{"experts_per_token": 1, "d_expert": 448, "normalize_top_k": false, "balance_bias": true, "learning_rate": 0.0156}
Below are experts of layer 6 (counted from 0) of a mixture-of-experts language model. Rows are named router (the router's row for the expert), down (a neuron's output weights, with its number) and show model dimensions 0-223. Each number is 50 + 12 x the weight over its row's rms, rounded and kept within 0 to 99.
Before each expert's rows: a language model's description of what the expert responds to. This comes from a sample of Wikipedia text that the model never trained on.

# expert 7
Description: Prepositions and commas following a noun, as in response to, impact of, critic of, relations between; also table pipes.
router:59 63 52 67 48 45 54 48 59 40 41 52 35 55 59 43 76 52 45 48 50 58 79 59 58 47 59 66 77 58 39 54 65 47 59 54 47 62 48 47 64 54 57 52 57 39 69 55 47 63 37 40 49 41 56 64 51 58 64 36 73 65 64 68 57 51 54 47 47 46 35 44 38 44 57 60 34 54 50 30 60 48 30 54 58 58 44 67 50 33 46 40 68 47 47 58 37 24 48 50 52 64 37 61 56 39 70 54 63 64 35 51 48 44 67 63 39 51 41 60 56 45 57 77 42 31 51 43 39 57 38 68 72 47 60 81 45 61 23 49 33 26 55 53 43 40 44 42 54 61 62 43 53 68 58 33 42 52 46 46 57 66 56 70 56 59 37 59 61 60 55 64 59 70 46 56 28 36 50 58 38 54 52 39 43 49 60 51 56 57 66 45 46 38 61 65 67 48 53 70 60 51 34 55 43 50 63 50 55 39 60 61 46 41 55 52 52 11 75 57 48 47 50 44
down0:46 32 40 40 25 62 36 46 54 63 67 61 51 37 28 64 68 63 69 50 57 55 33 61 58 57 46 43 54 65 44 50 33 43 68 44 54 50 20 37 33 55 65 69 47 14 22 52 48 31 51 56 37 54 46 48 28 61 35 79 43 36 77 50 54 60 48 38 75 44 60 43 45 36 52 36 34 50 59 46 39 53 46 49 40 64 29 46 55 41 57 53 48 57 52 37 50 41 69 40 47 28 48 51 60 40 69 50 56 48 47 51 54 55 53 45 63 44 44 58 28 57 63 71 57 39 51 46 40 68 41 53 58 57 50 42 50 63 57 45 24 47 45 50 56 64 53 61 54 25 41 49 62 18 67 26 48 52 40 51 49 58 48 46 54 47 54 74 43 58 56 44 73 68 47 36 44 63 49 20 47 57 62 48 36 49 49 46 24 72 60 44 31 52 39 59 50 42 63 48 34 55 32 58 41 54 38 51 47 53 55 37 41 54 48 28 50 49 45 55 33 56 74 52
down1:32 51 52 31 70 59 60 73 57 54 51 36 44 49 48 39 39 46 68 32 65 60 49 15 36 59 46 67 72 55 59 55 63 72 62 64 36 50 43 88 41 69 41 35 63 35 54 46 56 51 60 52 52 50 44 62 43 68 37 53 54 56 71 40 54 48 58 35 56 36 64 45 51 45 66 50 46 39 54 60 53 58 28 50 53 45 64 45 68 19 44 39 49 46 29 32 32 50 33 33 41 48 51 52 73 23 49 45 28 34 62 49 78 39 64 56 43 55 63 45 45 33 45 36 52 40 21 54 73 41 32 64 48 25 48 68 61 43 46 52 53 44 57 39 80 71 51 59 56 41 45 63 56 54 30 60 46 44 42 61 65 50 52 61 41 55 48 45 44 35 51 66 51 63 38 40 34 71 57 63 51 62 61 61 69 35 54 34 31 54 37 64 58 63 40 46 52 64 60 51 37 47 63 40 46 41 55 45 60 36 55 48 25 38 45 50 59 56 64 77 48 56 20 34
down2:44 62 62 48 43 41 51 30 44 38 45 51 47 49 41 52 65 34 57 68 51 60 49 51 37 61 49 47 28 45 67 54 66 84 46 39 18 32 63 32 57 52 33 54 45 32 51 48 60 53 60 12 55 51 40 54 68 48 48 51 58 61 44 74 58 45 34 37 60 44 56 50 41 62 53 37 54 50 38 48 44 49 56 59 73 38 24 56 48 82 61 33 51 56 34 42 27 67 61 56 46 54 59 37 42 49 35 43 43 41 45 38 42 64 60 31 43 53 36 60 68 58 35 24 53 70 39 32 43 26 51 48 38 54 46 43 55 58 46 43 59 52 57 50 56 31 25 45 47 59 46 40 72 34 42 27 46 38 44 59 38 49 56 31 58 58 48 64 31 53 56 36 65 44 48 38 40 30 56 41 62 39 42 49 50 19 37 57 57 39 61 46 65 76 58 51 67 41 36 47 40 38 40 54 41 40 70 51 56 29 60 41 30 50 28 60 51 53 65 46 59 57 55 49
down3:19 50 50 52 42 42 87 44 42 57 56 49 48 28 53 60 57 66 61 67 53 56 56 50 50 24 40 60 48 50 54 53 62 53 60 56 62 45 40 63 50 62 44 45 51 20 51 28 39 75 57 47 66 26 61 48 37 52 62 46 43 54 47 77 23 52 49 33 66 54 30 53 74 45 45 61 50 41 53 53 33 57 43 45 55 35 53 27 55 57 63 79 51 36 58 48 55 40 47 61 50 69 54 66 35 45 35 42 57 45 38 39 29 57 59 70 60 60 37 67 34 46 71 29 61 52 49 52 56 56 41 70 45 58 66 43 52 39 42 61 32 62 66 43 47 47 54 29 57 56 55 53 43 67 39 52 57 37 49 43 43 60 54 66 53 55 52 49 53 42 41 53 57 50 52 51 53 38 82 42 51 51 43 59 72 45 58 44 59 36 69 57 26 39 63 45 61 48 55 65 61 31 53 63 62 45 50 35 61 47 41 60 54 49 60 57 66 79 79 64 52 50 68 38
down4:45 43 50 76 48 51 42 63 62 55 31 64 72 52 53 49 27 46 42 47 47 54 47 25 62 42 19 47 60 42 68 45 51 54 53 48 38 47 44 48 76 49 40 48 71 65 46 46 41 43 56 58 59 50 44 41 42 70 46 39 55 68 67 58 42 62 34 61 71 67 64 39 57 53 43 47 54 52 62 39 48 33 58 44 48 48 43 51 66 33 57 60 40 44 43 72 40 69 30 37 40 42 57 56 50 33 55 40 32 48 60 63 42 67 40 56 39 69 53 34 18 43 57 48 58 73 27 50 36 61 16 50 52 40 28 68 63 43 56 51 35 71 49 40 18 64 37 55 58 67 55 60 50 38 69 57 43 45 53 31 60 54 67 57 47 60 44 58 44 57 27 62 72 57 27 63 52 52 44 54 61 41 39 63 58 24 36 62 48 65 54 45 46 28 47 48 43 54 59 37 30 52 49 44 57 53 37 68 60 46 47 50 46 34 37 42 53 60 67 60 34 58 61 53
down5:62 29 38 58 45 59 39 53 30 55 49 52 39 47 50 65 54 34 63 54 53 47 42 22 46 60 43 50 59 60 46 41 54 37 43 48 36 59 67 59 36 57 41 60 46 66 51 36 37 40 69 53 55 54 58 49 35 41 33 52 45 40 51 44 51 47 71 55 41 73 51 55 44 49 49 62 55 58 50 51 40 50 61 44 29 31 48 15 63 46 49 57 49 56 52 46 52 42 36 55 57 53 61 57 46 71 56 37 55 44 38 51 60 38 41 30 35 56 43 40 49 63 41 64 37 43 33 64 48 57 59 43 67 47 63 33 29 35 48 35 34 63 21 59 53 46 51 42 61 76 40 74 36 38 42 43 55 39 52 56 41 62 57 46 24 58 39 52 35 48 38 40 61 47 36 37 67 40 33 59 39 47 44 33 50 54 51 69 70 42 50 62 45 50 61 74 55 79 48 48 49 50 42 39 60 57 31 28 41 42 61 75 64 48 68 39 61 63 68 86 34 52 59 73
down6:50 44 45 56 62 29 36 46 42 49 52 41 44 36 34 46 54 45 52 52 69 49 40 53 57 56 63 77 68 24 68 67 84 48 54 33 53 67 58 40 64 52 55 68 58 45 61 46 49 55 27 54 77 43 50 36 52 52 41 51 60 44 70 48 56 53 68 58 58 67 59 30 39 46 45 63 46 45 45 51 32 70 53 49 40 52 64 39 55 50 50 45 42 76 50 51 40 52 49 59 37 48 66 55 66 26 36 50 42 53 38 43 39 47 53 70 32 59 47 50 44 38 56 48 47 54 59 56 49 55 46 38 38 47 37 44 27 68 54 21 69 54 74 74 63 40 47 49 47 56 63 64 54 36 57 45 61 83 50 47 52 52 74 29 46 38 51 54 71 64 57 76 55 49 39 41 29 48 66 48 48 70 36 60 37 37 66 49 63 50 57 42 43 42 42 56 76 45 55 55 70 27 47 57 61 35 38 29 44 45 41 46 45 17 47 58 58 45 85 63 64 36 74 43
down7:49 62 45 40 47 35 61 35 42 38 43 43 49 64 35 63 53 79 39 26 54 48 38 29 43 51 42 40 47 36 75 53 44 56 54 52 31 25 48 53 61 47 68 69 53 45 48 53 74 50 29 39 54 50 77 38 60 44 39 66 58 54 52 30 33 51 50 47 39 50 71 69 61 27 55 51 62 56 60 63 67 45 51 50 50 43 42 48 48 61 42 33 48 61 31 38 45 52 48 53 63 66 50 65 55 32 54 45 49 44 61 39 42 29 47 60 51 36 49 34 45 46 26 64 41 30 47 55 60 41 63 38 48 50 38 52 41 44 49 59 49 55 58 41 38 65 74 34 33 41 36 45 57 56 60 57 74 33 46 43 55 47 52 57 63 31 33 33 56 49 55 59 32 31 44 51 58 39 41 30 43 57 57 60 35 56 52 49 47 36 48 39 36 43 42 62 68 49 60 43 61 52 56 18 46 47 29 67 43 45 66 66 41 34 55 58 68 38 44 49 49 49 49 45
down8:34 50 51 34 47 39 40 41 57 65 55 51 67 52 51 43 40 59 31 58 50 46 51 44 59 43 28 41 48 48 40 54 44 29 67 38 33 73 53 64 50 37 58 53 47 47 48 40 62 63 39 54 57 25 67 44 37 59 79 46 69 51 43 39 48 39 58 44 42 52 45 56 41 55 34 29 34 49 58 50 35 33 50 62 73 44 54 37 46 42 31 65 38 65 42 76 50 59 61 45 49 46 81 54 56 60 51 47 26 53 58 50 71 46 63 42 36 78 34 52 35 51 40 43 23 49 51 50 57 47 20 35 61 39 59 47 39 37 41 47 76 58 55 49 39 34 44 43 65 61 41 47 33 50 59 43 22 51 21 53 54 44 43 48 51 18 35 50 46 40 37 30 55 59 58 28 59 47 53 47 44 32 51 51 61 41 54 48 70 43 50 39 35 56 42 29 51 48 39 46 45 39 50 77 68 34 55 42 52 43 58 46 41 29 47 62 43 53 35 60 38 77 58 47
down9:74 49 32 41 46 32 41 39 44 49 74 54 59 54 47 37 60 50 47 48 61 38 15 68 22 52 38 56 43 68 54 33 56 44 34 41 53 54 38 34 57 53 63 73 54 59 46 78 49 52 47 55 35 49 37 56 74 56 68 52 67 31 33 47 47 46 62 27 63 33 43 51 40 41 39 48 43 67 32 63 59 43 19 56 35 56 60 26 45 42 54 47 45 54 58 61 49 53 57 52 37 43 55 42 46 40 58 67 57 57 62 27 48 61 59 50 55 30 77 53 48 76 71 42 44 36 62 58 53 53 50 37 73 51 47 56 43 44 08 40 47 62 81 24 51 49 59 57 43 49 53 53 46 54 55 44 44 47 28 64 48 44 47 57 42 38 68 41 56 56 41 36 39 50 65 51 38 66 31 66 47 50 70 66 49 43 43 72 66 42 38 39 44 46 35 71 48 70 37 46 54 49 40 35 62 51 48 61 45 25 48 63 74 69 59 41 44 36 41 62 31 57 37 46
down10:51 61 22 37 45 59 54 48 59 49 60 47 57 50 47 63 36 52 31 48 44 51 47 41 45 55 36 51 60 45 67 45 32 49 68 35 47 59 48 54 75 46 50 44 52 43 53 70 53 75 40 52 51 59 37 55 71 65 46 65 37 54 37 65 28 59 52 57 55 39 47 55 51 40 65 59 53 45 49 46 38 59 33 45 46 48 41 67 69 59 58 51 33 52 43 46 32 48 38 50 67 49 44 55 49 53 26 86 67 51 36 74 50 60 62 46 53 50 50 39 30 61 40 44 38 30 57 39 48 51 48 55 30 44 35 42 48 42 55 36 38 51 49 67 61 45 48 46 53 43 69 53 34 40 52 40 55 48 61 37 54 43 37 39 71 22 55 40 49 40 35 58 52 66 52 82 36 48 63 36 44 38 47 53 41 70 28 40 37 44 63 40 38 47 33 60 36 36 41 47 46 30 39 53 41 47 49 45 66 65 58 25 45 61 65 60 37 63 42 48 50 55 69 61
down11:75 52 61 61 53 57 51 79 55 58 48 54 59 60 54 38 37 66 67 63 59 79 37 37 59 50 44 61 39 67 48 43 32 24 47 67 43 51 44 61 57 51 36 54 57 58 54 54 58 40 63 42 48 61 49 36 51 35 44 51 57 78 56 55 53 48 36 49 51 54 44 75 53 39 39 48 68 34 25 59 29 34 55 49 54 70 54 49 37 52 63 34 67 49 78 64 51 42 57 53 63 56 66 60 58 74 59 48 68 62 61 34 58 51 40 51 51 51 37 39 45 38 47 40 65 41 58 45 41 26 35 53 42 29 70 53 43 60 50 62 51 55 61 63 76 70 45 50 61 46 53 55 33 37 60 75 42 61 35 63 39 65 42 48 59 34 39 51 59 49 47 40 41 50 50 42 71 53 59 66 55 44 63 60 46 34 37 42 58 40 37 67 49 50 51 64 55 50 46 31 54 55 63 38 59 61 35 37 43 56 60 85 64 37 68 53 51 33 17 53 60 31 58 46
down12:49 65 47 30 42 38 60 39 43 51 48 50 52 47 42 58 52 25 42 50 53 68 50 27 39 49 52 49 50 75 62 47 67 54 66 20 75 77 59 62 53 54 55 67 52 35 36 38 48 63 41 53 54 53 61 53 52 72 55 47 57 54 43 60 46 44 43 46 68 52 56 47 44 36 51 68 56 31 39 84 21 43 69 71 48 41 53 43 59 52 44 53 47 84 51 69 55 38 52 50 66 54 38 49 40 45 65 46 33 34 58 41 85 58 58 48 46 49 54 54 57 40 58 40 55 46 49 46 60 65 20 73 48 45 34 55 69 49 71 38 40 51 61 54 45 63 56 43 73 53 61 55 17 29 49 39 53 50 42 72 39 52 44 55 42 55 53 63 52 56 67 46 72 36 51 50 47 61 50 49 68 54 24 63 48 66 40 43 55 57 39 35 46 65 61 36 20 55 43 66 48 65 56 47 46 50 50 63 33 54 45 57 63 46 49 53 35 60 29 45 57 56 60 55
down13:55 65 60 47 41 55 53 62 38 61 45 49 42 31 36 44 68 47 67 39 41 36 65 24 32 45 61 45 43 41 56 41 56 43 61 49 23 85 48 65 41 51 31 45 54 42 41 49 41 63 60 48 64 63 32 58 50 52 49 37 41 43 62 50 43 28 30 41 57 43 38 50 36 58 27 48 86 65 62 51 51 45 47 61 65 68 45 40 30 66 34 40 45 57 40 47 47 47 39 38 53 30 71 53 39 38 52 61 46 11 41 51 49 30 60 63 55 37 46 56 48 19 64 59 21 58 32 57 56 37 36 53 63 62 79 57 85 49 51 62 55 61 44 70 43 46 54 65 33 49 37 33 62 45 69 36 54 56 64 62 49 50 37 41 51 58 72 49 49 46 50 50 42 61 29 58 49 56 62 68 50 40 69 41 51 47 60 45 44 50 47 52 54 49 70 54 55 42 35 39 40 55 43 38 46 43 59 44 26 46 22 47 63 51 62 27 50 58 86 42 43 44 33 44